From a checkpoint of a small mixture-of-experts model trained on Wikipedia: vocabulary 16384, a variant of SOAP for the experts.
Below are experts of layer 9 (counted from 0) of a mixture-of-experts language model. Rows are named router (the router's row for the expert), up (a neuron's input weights, with its number), down (a neuron's output weights, with its number) and show model dimensions 0-223. Each number is 500 + 25 x the weight over its row's rms, rounded and kept within 0 to 999. Numbers have three digits each.
Before each expert's rows: "mostly gets" lists some tokens that are sent to it at least half of the time; "comes before" lists some tokens at least twice as common just after its tokens as in all text. This comes from a sample of Wikipedia text that the model never trained on. Tokens count by the router's weight.

# expert 42
mostly gets: " Highway", " History", " Route", " Track", " Life", " Services"
comes before: " of", "\n", "\"", " (", "==\n", " and"
router:469486470520507482486534510477557464491502511482544491483495497492513521471516483490534462513474537525520492518497530467461527517503479524520482506481540471482518514493516492496483492516539525445506560505524514507520475491499491499495517498516492490532502497521485501509475515508517501469523472506529523487518463512542518509525510541487529473502473536513475544512480511447506471512508498467484513440517480505471515550493489512524535548511485454481515502512497491533472498548526559481490493531469499494459466522486499552511517467531476466518478523478498478491458504519489514520533537550522498506486458514458470501514509478481566539517495489510469527491558541547528516502467
up0:501530513516516509467537494503470493450506506475493514498535524442496532484469519508512553535474515544535503525455505474463475452516489543467505493478492473526467515488504505509478510471527471495517535524474460558491467502545510481492526477499478506537515518535526506494482475471484478498492514545462563530486505520520483482488456511487528490520478495481522540536458493484499528477435519443488496469502549556544522494496501500494518518474491520475516488511516504522492487468506514483480538509506510544486496513509498512551508534504450494526522519473506511468469441497496508499500466502523492484504501496513495521504522543516510456542509493507440501509501465506482519499499
down0:475506460510548515493517502498475453510493458474513532526540443535487490539502495508478466476491450492509515503491531521463514507505505517520495478495551499516460535516519484479500494479507488484523500524492482504480542478487511479478491486517503517508545473529504509478537492486527458523506507533512500494468505470520514546510513516552526535542486502473492528504483503512501511484532507500531525476530523510476516534519542519621509514435509503474519503528480502537493492462483509482506497521502533505457481471506490477533485516502473456502524475508511449498484531483494510461492495492522471509492513524537519528473512532466512484518517523485487555509514490542553546478492

# expert 17
mostly gets: "28", "15", "12", "14", "36", "13"
comes before: " |", ".", "–", "th", ",", "%"
router:560491500470510537506495516510492477474484494501508506520522477496482465455483465501475494530536506483530494476475474475507525511534447491521503517525509502488498526467534490497484485531496470517476526487471453542516448493519498516506506526524504490513540515510510523487463493506477514539503497501492478470440459522495506497514506458517483480511480482514500471477530506522531468487546476571442485474507472514510466441553487493509504534469460499488523518509505484555529474467470484481540505507495519488510537537495526490516520483503492477538557458490487495538515490531489494509538511521501525479480530499436467526548506495485503490499488513474463491506495451478482556496474
up0:537511484500495480522502467528466499498487519556544518504467514515472502527507476483517514474510536520521481483481530537485504508523461496474456481497477522516538505521474479511477530500487508465523523501516518465464522494512522513524507535524549466515444485496526548569510495493446495494482452466475483481487509512500494521520524477507530480499517516503507464492522470472483487517468521556527561495539519499483552463462505501526498488531515488511531488524505522479488501507491533510518497501459531483497520480519518535517508559493490517496501528560485507506474518475478521497519535486497550547485483476506439496492521503499492494468507519532486580515517486539511513468479
down0:543511508523523488506497525475485515459481494514531494500509493491509526522469539483508475521483498482488476483500485473512495482465496502485508510505518515501528520522504501531452513494536479511465509511540467498453462487486487508526521532517566538502483539498561539490499513494443490476474500513542500483546479485482510485455482479547478496513544507423512490523502548477526486500483489522453549442503503530525505495508493491549464528478500477469483500479531478469505470491530467486552482494519502501498543522459534490453489515507514507491438518536534491537498505451519533508485533504503514479504517483476482477472464542489512492518517514450475482490499500499539522480493

# expert 27
mostly gets: " —;", "°N", "″N", "born", " /", "):"
comes before: " ", " —;", " —", " −", " A", " W"
router:507501492510490478483520501495477508479485483456498472486541494476482548494538586468513468540503487511550492472488511495479504479533463496450501480526542504489480515493515531469480514501478459516503446527500482526556508491497516503497504530501464437470510479506455497482504507472486489475509451556477497454509497529551475532488527462512508555529520527503457481514481479504500502529522502498499479493516502473490471504516488489501531452508469468514548538503536501517500506533506508505511492492479530496497502485469520485543467513532475484514473454462514544468558491497473476479524509539473501517503490532500517490527475532480501463509492549484521483506497538486510460508504
up0:511536530490500444497512525500521540495517473512492478539520484526541534512496501501472500494563467503493483498529504516533503504509498468495486487535491486494562498465509488522509530513497461462501461500485479594555536470517484491493487520526516523496501515509452468522457508500480484517493455451468474490475481459499483503483502498503524520518481477463523482508493481503520503486511518525508510507492510477472484519499473526516461514475484509498507507468502466500538552565470490478520537489497497480503507518489471501469512538497492499531496556503486509456498503509502491465545475479496450493513496503490571502540464524513522482482544538481504515538508526522441476473473
down0:503501489507536485522513503512518507499497485491528450477506522498505484504516530492504487471524447536479493480465500530536486475447472460520469468495510519487522534559485526487513496543497488531476468508496443526508546484479516517494526491498466447480466501506492448502492488500477508426525466501515491542509522520496431500527462527511524466477489495496493507517518475498491504505540469488471544495498494516482500530531469557566519493487553491468441533530494500491526503512478545490482518497485534491512514470498540453508474487500485487523535488518482505483506508526490518484506512476471494541517511519472524501487543483478534541469522511529454462493529476505508508498490

# expert 82
mostly gets: " km", "′", "%", " mi", "°N", " ft"
comes before: " |", " ", " (", ")", " |\n", "′"
router:539491488483494525518498500467484493469539478501495488545504485474525528488502493507474463491498434517499506492551489505475532487531499504479488474534520476467467520512543502512498510495512471470471506487501434500475504499497552453477492494503541507484531476508505533512499509541511502465565518526493497469441477492489487489515501469499508433513498453494478486476520485506509483493534472493435485505510490524499490528487451477511484512466497517494477526509502522531474535499475469562499518531492473521445501507467512490514518524536527470484511481483518474514503490448517429477514506520491475475547467513509481485538472498548530461480550526515499506517487517510491485530478
up0:498490499444492476499505535502528543525536480483487483480504531497512467482504468510503512476480487491538469500536500512516501531491504492529511505486473532451499524462546526479491527496486543514523508507509476520496509486493507497488500558514492510519541494506510499486524539491531503515495526486459506540492474452481494542462479467509490471487511499505508496453502492487541506532502532552503525530540441551540532473465472490507497481522474517524507495537470505543461526454519516495575496482502483507519506512518520487516493535488459498529509539527544484528508496469507525487530534549518490478493507490472499513496552484496558539532510514523521463528513500497502468503429
down0:482534473471497472500483548562490499515534516447490502491474479472463458516568538523530487503488518519488468491506464513502516492547489457485490519493516506484523488521493515527532463499489526498499507514548553537504492530520520506475518509491503497515468487501497488477504492501437537495501490481476489502449462476505521460510527518479522493524540498469481566474498464511471490474493537445435536515492472468500450487464494475522501525485465476486479519506531518490506480493547531495502517520538497487542502456490514505511504448536502516555486499471503505483461545469485502521502482507520549513494513486475532510511506519524496501495488491541505472490522480496491503518458

# expert 61
mostly gets: "′", " Votes", " Apps", "°", "67", " Pts"
comes before: " |", ".", "0", "9", "8", "6"
router:546460495469494468527476522551482484495474454466518476527516485508476482509501469485495533471513482502479486491524508453532529487464524518525484527517504495534473532449475484470507507468468480531471485484467444499480496508516488546481515523508509486478526489520495455501551515471492508526508516532538500540543464535494519464510470475497485442505505483453488516469561509492487495499540487546494517516515485463519515465480457500487517476476483508498524491515510498531527516479470507468509496479518501503522485527495518503524456484536476503492479504490545577514510495517504516524503536487544542527472462521528539491517502532470486479519516527506529488498479499483521519556518
up0:546457493507494528489562482479516474528509468471513501534491519519533488484522458540510549493499514515477515527484505505547545508525506447538467520489534530489504532516517476497471501520444544500515525543506468480523484478487528505475485509487519487527492504530485497462505526536502523513495483542493509481546444504438485502504458487498514454516488452454531522512492489472464517505522487493505468513481507494484540506484477485477490485470508490470496521474497515522514507512489493483548504515517500531551495498461503492519496503519516485521452525506468514482532472529490497510514513574432509506510489508489511461536489520526499508541464498509487479529480487464512445529511
down0:559493467479516481486482495506511522525528503496492477496475484494522482481480490484528523504499551480521483484484470508481495546539528516509474449542487528521460522501510490519456493510552487467495512463515530544517480440531480491538468455500554511497498488495468492504489550544476528506461510487494508475495503481486527515498515484489499487501451462526502512484493483506451471483533498470501472462524515553478560525496487460545470505444486494504464483481519519538550494522548491497500511516524520520500503460515507511495486547495537486514503452530539520506516493466531507509549480522497536529483502502494489531485526473494493494499457554504486473496488528486520500530506

# expert 44
mostly gets: " ", " −", " +", " $", " €", " £"
comes before: "1", "0", "2", "3", "4", "5"
router:543464492502487518518529527502487481480482514504497509530524470486465492491496511522524499475490468508462513482504490521494540499511469529459502471524504495502474521490507458436498466496474469511502530510474505525548519499472492518495516498491511503510515480497516508450501521472491522462506559498528466479537508482470480510531463491478505503496439452538468459487544469487518523488477484535523554482513507517442491521520517501511515473492488497469532524506520459527476539502487483478465483446520506496497456506479483480420475499444526498532488479502530512523475537528498484482515490463505520530521475497473516508542522513473533554508524510499485516543526496490539521462533
up0:481507488507492511511505472486460456474456434498503532454489520502508504496515550525499508475505491473489496513484447478517475482491510489482514467516474545510490551503496490471465464469540460513507476513496525475526497486489452528477488446440446452518468507499486513533473518465485512492505487494483482487514532503499484487480521501476493508484492492502497494488548502520489491547456511517483538490551537467496492483509513523476473490466531497493517537500537443476478474456529478522460521485480491473458484503486493469469513477493539486495472492523492491464516502566508491488501484535500483539521478461515537450528500536517506492469469465492536520480493502551513481499490
down0:512499462514447510492530539458488484544505524510527492492479502454498492548479496501485424517512486461465493492490558535531494478521521453492474550507489491489545520461500487478506511501537497484546459511534506499502526497504505524517510519503488476481492527520513494504488471521448463474463462513480498464487516474547511528487494537473510500490499497475488509488500513513568517516498455527485455531481480504517520505534506514535501465487492500465498517538494543512512483521476455510499499480534545477481480489500523468471511495501481561527518504500511481524466508501539484526519488511496559518496498495454466497498535487509547529469510477473450526473501518470477530481485

# expert 84
mostly gets: " October", " January", " February", " December", " July", " November"
comes before: " ", "201", "200", "202", "199", "198"
router:510507521500521493489505506476520496469503527500529470485484504531482519534511530486454502493507476500513518475499472490501492526518539492498477507500523480505531510534455476495542462531528537500507509519461521512535507502439517505464512520531460449520511512497518500458441478501470481457508482574478487510490530471495536517531472489502494472485483480522478488486492489529501533505521516508509452517515498434492480522551496493492539472538490477505487521502524504470536522524507492498501508499505528474557505546468515497422448514469528480520533492447519477468525484507506519460469495470502513544496521524505479521450498489462542479481519530525495522525495497457499462490507
up0:547502479485473491493501502501511522511510493526510513519485503511502503497524502525509527487495494537528475519512502500497505470499483493474532501454503480498466464507531479530456509490449530447491508503467479481478489468514513524510443482483495564489496527471473448522473527514540460509480447548504462499495487510534529479486493503515512503527484478505502481482484487524485507498578555501503475509504538462552480532486487546435494522498516504508485457455479472495520536505532524486510481506522501487492505501514504561530521502518423489465491515525535470491533458494497534513548472512519533481510531505498509521492516452558508511497524475516516525469515497486519483483490
down0:500492516540538510560470454500473483514487517481540479518522465512489493509531495461444501494555472481488497466528498472505485509470501510469487503528508513523511472524488454490485504524505493512506482488464481470493493555529501566484513531491502523479469483547452520408510505544535498452487491477470551526489481519505515546534456529456492498477509468491486503485494491489490525490474521514526488502467474500483474447527506469519502491473534470494518530488485512555498489496564509485507521477501500531501519512472505511508513533456518453489520498508509494510513476509500465511516468472492467522546495503492490497506508519498484516492541497549489452521514504465505507511523

# expert 71
mostly gets: " including", " and", " while", " with", " include", " without"
comes before: " the", " a", " and", " which", " his", " an"
router:478518495508470483444508526531516524485555502526481542515486474541510488438531478511469530500494491485506483509546517468500500454544501518499526471516499513537497470452495495510516497456492545512492526518490482526519524473484500504557529488513450445495535512479500522532515503470492465463459468495507515473523476537501495472469520492497504492455503501482464477484480496526453555527481500449439483512505467543467499518482539484516467481510533521512507493495501508499499544508498519457501491486495527483501480478505490493519489490515554496506499474489504472469514486479524461557494509516512526498500494519553535484503518520480544477502534434486485496479492523469514484495475
up0:492525494469526447505480517500452555492497519487473573490473532483484481530475538463534482526507515536455461487496490548461522484469514525486484498510493515510516488516448493463521532467512516482495434432521528464488484479504526551495507519481501468497551500508484528496492519491496484524468510523484505474510515485465490498519488523484502495483509514503482542471488530509494561480478494488469484489523508497513467525478528522506485504482502491486522528496516461503503538486492511477540537515515512457515509523474482508530562484473500537505508486505493501502519486513562447530471476503511481490482523472492518525497494522542501520465510473513482478489476510481545500575487
down0:503482451483452548506507485482493484486516481495519482484503511475527493450509495445483476539482538465471496504465465519478475467498490463481515508475520453475488453517505517480486490473478459528527495512494440520538538513492483517515538462479525487560487473458496540496467528525503503487484522512475526502477516544530523493487519465502503467492480487472495479506476489511490492464496541496551499505486537507540485461504470547521507554507470483479505508517495452507501489460488486477501476549473481525498497517521497503451485493487462455461500499544532531525501491504504502510512507468509486524540478472495517536532487511505479460476503496510540487457497474541501526466542

# expert 73
mostly gets: " |\n\n", " Date", "See", ".\n\n", ").\n\n", " Candidate"
comes before: "|", "-", "==", "===", "The", "="
router:474517478526496537500512485452466551487466498509537545543558480542490511497482439484486478454482474478473500537524507500532529517464510503483527512548477471474510507510496505477511505497492518491489523516512478533510503493510489512475514494513507493525515533507436486513534512531505500518514504516546491529511443499530509507504468518517496482501562517480485522479516499454525479481507483480532485469480478517472529478483498502475517490476508492490475513490495542512482488518485494519511487488480496528494531485506438471503497520454478483516445536480544520567467508454497512478500483520507460505506541496474489515469509513503508505527512472567461545542511466517476519535552
up0:498494504442524559503512476528511540463519484527546471523502525502495525491499473481531453509478467482524455557519501483521494523438485540454524526526524487499514483509473479507500484521500533482509516545472480533541500468484455522461488536468518506513497510457503475488504506508516495495535483490507461531485509505474504524510508513487510486519499493455535503514494478503452529486503516502496513476476499464459498464484537529491519469506512509512539522450523528522532493532498534497521495477498466537485489496474455463520479506515494500498494512492491503544522459490514515509535495506494508459493528469457433506494472467515518480461531497528453547444511514513460489500480
down0:522532486461488527492504468526531486486550433471518512517458495543505492447513532500465493530468530473512489499549524499511464492516488463501523509483489475483502480514517528461498508491487510479512485548487500509504506516492479527503484481532504489450477503509506508487553527511503504496455548503494500455516436467501524477489533481481476481465456553472519485482488474499445523486505522531516520504504486543497473489508462498511482484510512487482510508531449461535456521513516495496530531532477479535500487434472531487512515510499475485512444511497465554506436503511499504459507509509517498471537496515531510515447507489467512505504477544501483534481510514516511523489495

# expert 76
mostly gets: "%", "/a", "°E", "°W", " tick", " %"
comes before: " |", " |\n", ";", ")", ")\n", "\n"
router:526462477432471484507495517481527507479487499533560537481502483492480475506505495480483489479524499479532514524521511518524494468496521523543514466510490485501495489511519488519501464457472464472463511527479496465518473500516486505513508539512535515500507505529460511529514490511528506514523552510526495545476496495511521493457520477482459445477515480461498513490527494523520469481499492507506485503526510520503510492515501481486488513493470472509490522492468487514480489431471495490529484510458495540463531462481499469529519563521556465542488462505541525494470519451528494500548548469504452510539555475483508527509460473507532463488472519493564496501521504494518490476499
up0:489504540509497529535518524508491497497471486516487537528538504502452516492473526543470491518473473463493464504501496527528541519509523505498516511444503512493524495540507540478485504484497536491520536512483500503509452541546474485474526477515465547503474506508555544496448464538517510511509523536475517522477498481490533512485499487522504491515493515500507516428468487503489471521551432491513472484499561516477487526503498497455519517475544490494469525527541493528511498490507512457516474520498491502489472517505494500452515512519521546509487499513480500501497497532512480460518478534502527431463451489487494509497507452458557455516511497515512495497496491467521490518496
down0:555568511549469513490506486487453520475506479487487525511522488520514538506494490501511485495475509527508437512514551516503520542458489565490494521500490478502489454517462483485499541550514534512513508514491459536471503504523511489496512503480533498524492484493501506488522514510454476468474534452498501511460476446504553489492461514491510477488484486542517495493502501454507452483517527492469522475529475508467469496472550449521499518481508519509504492460525559505516490520509505473501500452477532492534538449457532512471490537455476476531521466519490488488478528497522491479495526486494490492490520497459487525493503541512499503526492501513488543525520514484503532475487

# expert 43
mostly gets: "|", " |\n", ";\n", ")\n", "\"\n", "|---|---|---|---|\n"
comes before: "|", "-", " ", " Total", "10", "3"
router:491525473518488550504535529481482516498489503494511475468473569479474473481506491487504523492499482469454481471512498546537477497529548512506498516531472478550450507557521470493511517518521479530488507482517456473473493529474569542501510476516460467494520479533506474480520499489492516485487545513520480506519496471476518518480467482501509488504478486491494519470501503468515478490534489455525495516522506511505482510531491475485511505542487534492538507484519512491472475476483487516476483484478495473499456512444526501467501456463523546507480483477542489548491508460525544465489478504516505547509459507501505469526476493478517564474497487530507532537511486501544511552521
up0:481484526479492535516535496548449507463525521486475477544482469511509500480518520513518516493468531488487489505536499496477518521499491474470497510520516447524513489518512535521542500507514503461499570485521529471498465522508547513483539481498509465499489481468477509467488506469482521552491474488481487469530490473550517522536524504457498502499546487532493512460513482523486463483509477491447504517490500539515526484475519483469479547484521497506504489504499477443423492528487503488473474486514499487479472530562503515526508469538473483482501487519520495487495490470511470489526463510541521496507483448471511491488549511502535511533455512536501535467545505482486528510477
down0:464499487494533490497515511480512519443482522477566516502539476497498484551498551500498502511540505495483496500482462524482508484509546485540487497498502493493504491524477510493491492465545527507486431451491495519510520493567538533512482545493507485524477498516498556476483500492512522477501513499513505521509493462488446473504482476504506499497492483472511550530470464511520486507487509467459431543532473511512475513509522528517472510499513491470496493455466538484526541513528518538455517455513516482512508473466548485490488484471495516511510470520484475536536495499491494485461492518478489523506473505504481499494486493558483536450509471502471561506472461528488506497537

# expert 3
mostly gets: " would", " used", " did", " moved", " won", " took"
comes before: " to", " the", " a", " in", " his", " on"
router:498469482512501508487511456542477521480467504504499517548518488466500495508498463502516477535498531498481440538500483489472531477517463518475481516459509522456465501474505504519528482488496525484474506495480488493492509537511483496484505445547548503485496488503508510473529496492521512535527505477499501507507540473528523497531510436530481488481510492510505490509539478506432496509514534447498488471517524517491524476511466483502527478476520492548485484517507489497483475473521531458491470488470526572479544484532523495525487489522493538496487456520521459465453526502480539465540453546468536474512501531489534506517470502549516495517498489526494528503517546524497466511532
up0:490490496484534494510490531534496543489431480496516486445517474491481507522498507537467533499489535521493479491500474498513506488524460523518527487510526511489519517516527518514463529496471470494507526499491496496528505532507496535506471469538432531533546492499494476480511518514527485504478494531511516526530549495538511480513544496466519495424471574498509500472509482499524480515493477470496485539496485460500514472460501499475463451494515518516473559492497486522484491503522493512509472543460561491514545488497501484529520519479526498480485498551449530501488509480520533484552506513510497554530486494552504493500533514492528520496539490520547484476512490501530517495513
down0:521512491488536485518542501503473512516525482499524525461524515470472487454482499506488496527542474486496507517498507476545508505504497451504545491524538500495497533470547512491482501534520505502519510475537491466488482544440488543489506475493458512451519514483507461507480453469515496492511508550506487489470531517517452459499501538485477521490461522533466498497505487507492510509540507500499482463482508482540543479530503517502528459512530534529494564502562482490522474463482498536525499473473492502479526472481468488512542496523528508479456513478467495496499493527506478484543505519494493519540493482519470502461440505535518490503506553484560510540512487511469471536489

# expert 37
mostly gets: "253", "001", "00", "978", "^{", "210"
comes before: ".", "–", "0", "3", "2", "1"
router:537417495486592514460531520468549478502507475507495539512515490503480467504505511509506538516502464473476514493492460475539486496545531504525495534502512481466500525487524464484472511515511498499488515480542519495529464477506501511493492507544505495463506477475526505459542466486488519500501524555507481513511471508507515519540533505522471456470511520487524548487493488499519472516498500542510481492503484476503484474515521523493531467453439524477524517505537514525501478467465483496509500525528453547523495521490503479493471450503543470484500487476496540541468483528531472473485460502521521522505498479520474513539497485490490468526525509522483488521464519499529487462510
up0:523442495521562504488512475518479519485470462484511525498508507507437542538475516554489513457492515488521485472488521470515503516501491504540455517505489530532482454515524497481461503503503515479465526550533500476511491520480501534505505481508508485513479450534552511498509488519493497488475464530474495510538458518495483503496478533470483537515541469484507557531452498492535507531494487477485513503552495483492501488485522487491544550483509518492534500458499497537506479534504477501540520494531492526506482497472545497538528528512506488512493469520483468474478522501527467532476459508478489488495470534511500485519459534445531504494539434487505502502509491535489473479487
down0:514535499509483528501495512433491470514557479435484485474451521493544494503509485521484526514521503497481561526526518504511491531502502523500494513524513465479515454498511447504516515465516469487527542486510558510519452513536486497521493524546499480487551482501470516516517494461493496516494496493485507518516482469492504513511476506494445492491440501533520519516480512468499517455484464478485497559497465503505498462479521507539508494497485518554497514489515500505499463480496489548494517538506516486515506464535498490496508523538475490555530505556516476530477517484543495487492451519488481558544507465538527479487489549491516493537510492528506505490478485528520477513491

# expert 31
mostly gets: " University", " School", " Council", " Museum", " Association", " Street"
comes before: ",", " (", " and", " in", "\n", "."
router:496508509491463459501474487485510474507498502487527520472468486476474528438484500511509471473478522523530491534463509511459475484493556505531488445446490477486485489513514526507518494469577517481486504542495505536509483539480507485488504515525505477443456521452460484538502494455481513483514504515504499514534487556500474509517478544481479537452491457522494526521488520511541496497486504485473520509504465514538494559513499544510534514555545489463447527503521540513497490515517531494537506516490489474516521495522491468480505493518493475482552502492493491466470514513500505524471514491484479452526514525461520515508513517483520530495492460473518531491467496511464521500514
up0:509500462469459474508507505512453456545503503485499543503511519486493485494507495521470564477507501486509549479491494508527517507457528508524505484543508508530467519516508465510504513476527549500510518509504500506558512491526484500469504493545509521469485548476465519475508499511478489506482557514512500489531523524460466495528505507514497508523494454495471520509510534504473484537491492479514495503532500480498502541552477504456525461471470474496494525549513529484457486517475498539508522471452480510533538506526457443478502484483536490531478521441476508484511494549512491526469497424507482469475526486550487511485473519519493444487513522513476480503478491487482523513509
down0:546545451464490526480461483503500524509470476487480482435494474493456522492521502477530469501500496504497500477495497534554525472477489499512528518501504519481518488482517491461529477486471514534491490476482480493515479527505507546508499464529513541506510475541471452521546525516494475488492467535507528551538487500486499495508509469503522504511504480448476494463538526480501502512499554502501470487516521499473551466493489495522498486522525454536500502484526537518531493458498492518488511526517495524529521438489556512513529491501493516490466512464527475480523470483475494508550492513538526541544511492559509486488499551531521499554537508476452512492494486487495495515534

# expert 64
mostly gets: " •", " Website", " whose", " Occupation", " Its", ";\n"
comes before: "-", " •", " Country", " Born", " Website", " Species"
router:515545479486528525491526510481473498497501486499461501512487516502502497511530489493545502482512509465479463449511501498496483512500488449469496541465473537527511469518494512510509533511461504470506469506505498496525522487483474509500524476508493485546470482494505517530493508471480523490522447466470487463458477485509442504486486505520541541530550521529539519482449452499483523509508485497493483490476488517462508489501497468510508536492467486469504490480491486533516537510468477558494501456440454510506476480508508519536461481457456471528459488465532497528450513477524473496478511543531468502485482509456489478542525514496473494445504526487481501525467481523471487543529
up0:508511497478498526511502476477486507481480459537508457486523511514497523499522492459487485530539538526522511456504465502465490513536555508505492551543535458509495503445485520500494512491493470534534474498433492505503488458493565533467491494464461447486477508506479520465480536514476518451491478526494489496491493506546516485498492496498511496491530515515495444545501460499516531478521547514506487504477541454500472530499484508518475495470487501516511501515510453522521513534492493541546513474468499501513486531517510497504460488442447486524519472477533501507511446495473488518516472509499473511483531444534495520521494524513473522487514545521498516528500514494495478466482
down0:503493491475523465487470528471465493470465462479508490486507495552514494500524529476492435477471541486498470424476490508470503493465506506466448510509501508504501519462492479470494500508487462500510482513513497495476488480510510520504518513467489488522515475481486522467473512457517515484526502529475503496487535484505439531496503475499490483521533475523475435534548462547494495521501496496490491504488520500508502506467500550581524522501521510487515504513494458506502505517505533467515521535518452504528523516474486499545441518449516502489557522504500528494469509525497487492522534449498449478469487525479458479493480530513475496494505543458481486487523480540487486473485

# expert 92
mostly gets: " and", " or", " including", " include", " &", " ;"
comes before: " the", " and", " a", " but", " which", " including"
router:479512462501464477447503536499530491467531494526491522510466502505542483496536470489516492489510498456520499507530512453507505471524508508534515459541494489515518508479482486506504528467491552497465514530496501537497517489474485511556533497480476450535523518490462507492472496500521483494528489463487497453462513490513502493465516459476516534491530523518484479500491533504464557501465466459474516498492493516508500516452507462528467519525513477493512484503493476474509538527510532449493487495447531478498503483496513502538489506492550536517491479499513468553529532517518500538530516534466504565477512524502496510564529530463497459511516490478526492526497508508519440520491
up0:520541528498484508505462531535508512463505497502525538516510503482534531470487497525520482507509495480514507463553508482487529520520545484466497508523516505500496503529578552543468495531486489495547484485498472501537475492529494487553527483516524481461524499496477483510523497470472489515525509450484491466480503486467483467520549467481503491487518476543491523502537516481500487530474479503470515508545502538516552515518542493503506522499505482545516520511521477473487495492504551523425476527525494564504480473482476555520510514521532501483488507507530520462491477508524481533503463529480537483491513523491534490479514526465487519538494537483525475550514497494483530504475
down0:520517504448479471462485505501481500533471493515462530505504476495493518460515467513475518494512498478524470518528533526491507525504490547487454519547532507500529505484519522494513449530519476494515532505505483528499519530538509492522540504496507532488544464539522498501489501443495484465515455492500521519479470507515447506552490432522502530493538439535474535481493487529511507502511530475479495524463512478493497464489555471507513506488486459477501525517528517515534454504483551462481480515500495503531502464477516537541512482544506506470477480507541504488521488500454488497512482527494517480453498482557500572492492497536508512506478489460499480491492530488489519500479

# expert 32
mostly gets: " they", " has", " who", " had", " They", " have"
comes before: " was", " is", " were", " are", " been", " of"
router:554495484498475518499504525488490478487483503504484488470527540506492523485507513492453476506494537515496508519529493455468505509537514455506496515520513474495496479498492497482491508481476503539502471541538493503508515494556462532512526471450522547525473485477510523523505529514464515493484499534512533489531491493478548464497535482470494439458521530519518481516491496527489494481508542482561464473513509464527463476440473463517460513472508480533480507539506501527513506500507512501535519463524496535475476464492521480482518492488447494489478518468516532474552504493498508526490503448475508525486520472479518459510515529507507548488515557508511501486460451506499548532535
up0:524483459504516443506486514503497489488501468484501497505532501456515517511551499499479520467477471582493501549524493491485501490536526482489493471498504534499491470508502528520535488445525501533496507529502509560461540559521457470511474505510492500494524472504503475496517520515478469540526458490499525475487498509477523479472461480538519444489501497496501489477532507538513483509510455490467488511505490487485465482490489468491510504521493480463508475504478503473522528499500463482492492480520442520454503467476478480504509482497505494498503485467484507529480501485491487497502486493539456480579484488443518515458501502506525542529530519458497513505514453508493543562549
down0:471487515502460472524478483540509511496471529532466549486450518475492500537473530530498521506509511543510541512510498494522504499502467474525483487495452498508519465469440521472449510497518520486513504529542530503507499509557506481488499520492504486470487471525530467483464512486535523518465479450488507476500485487491504481479450475524542460501490514492551469509464467492507507483483526503540506484529519501501518451508508515457514538475498492511487484466517470451513477470522431501438516462496509502526442478484499473471525458529501484488494494500498487529500475478511498459477518472488480490494452491462506485502471538514489477530531475470518486491465514537501471506532

# expert 56
mostly gets: " on", " during", " in", " after", " at", " until"
comes before: " the", " ", " a", " his", " this", " their"
router:493527497480513520464482459514514520484509525520504500509491449482479494522508500487475467472501541517557526479485486525533508503537532524496494493503541532467517531479475476545514524475479520494488505510481502491483485483498513454473507463546473498488474480510506504497506500500541503461487488506490489465469536456525466478483506523575523512435491504462470489501484478507447526465505493494528477502499467515485480445510516497518482501525557525518511505501507513483466506513512491526432527488493514554523541541486519494520460467502539505500505478485502462474535511512472471488503505453516485535507498488545528536443473507547466464521526518515493505507483527462477521487469
up0:508518522457492524513470485474485511488454505482514540506447523463517497502525473504495484498501453464533520509459498462504516530502514488502540468538516465494485443507505533484520533440469497467490520481535492494533453475466516528513502512508535509475494500500470512481505528494522518491490474469510506531520515500460501515552525469497470521482548518472468502478534511531473480520550537556528523504464468528475505508501477514489476512486482487478517482491502561511496472515522517510488520580454472493485507524518511549486492489508495484492462525459510498494450519477496493465482485512483547463507501510476515455511512509492491500512516480527544530486517499463508479508443
down0:534514476508462539491524438505462556494523518457478514452434511479453485512485489509522506523494485518520508493486503496576507482508506457521503511516549460457482459510490491493561474494515494528506444521492456515518517474492500516453485520507520541478480480517463500451481474520484496545491470507501542481510488505515483503499484503494453511502520474464491517497489477534483448485507491530486522478472483508473493474539504484472443509442509496476498481520540468524529482512523466468485510507522534503487497510485520509498490506495522509500510496499520458532489563491502447507486466529491505521476516485434514488522541513513485501521516476506479498517492481490517525505493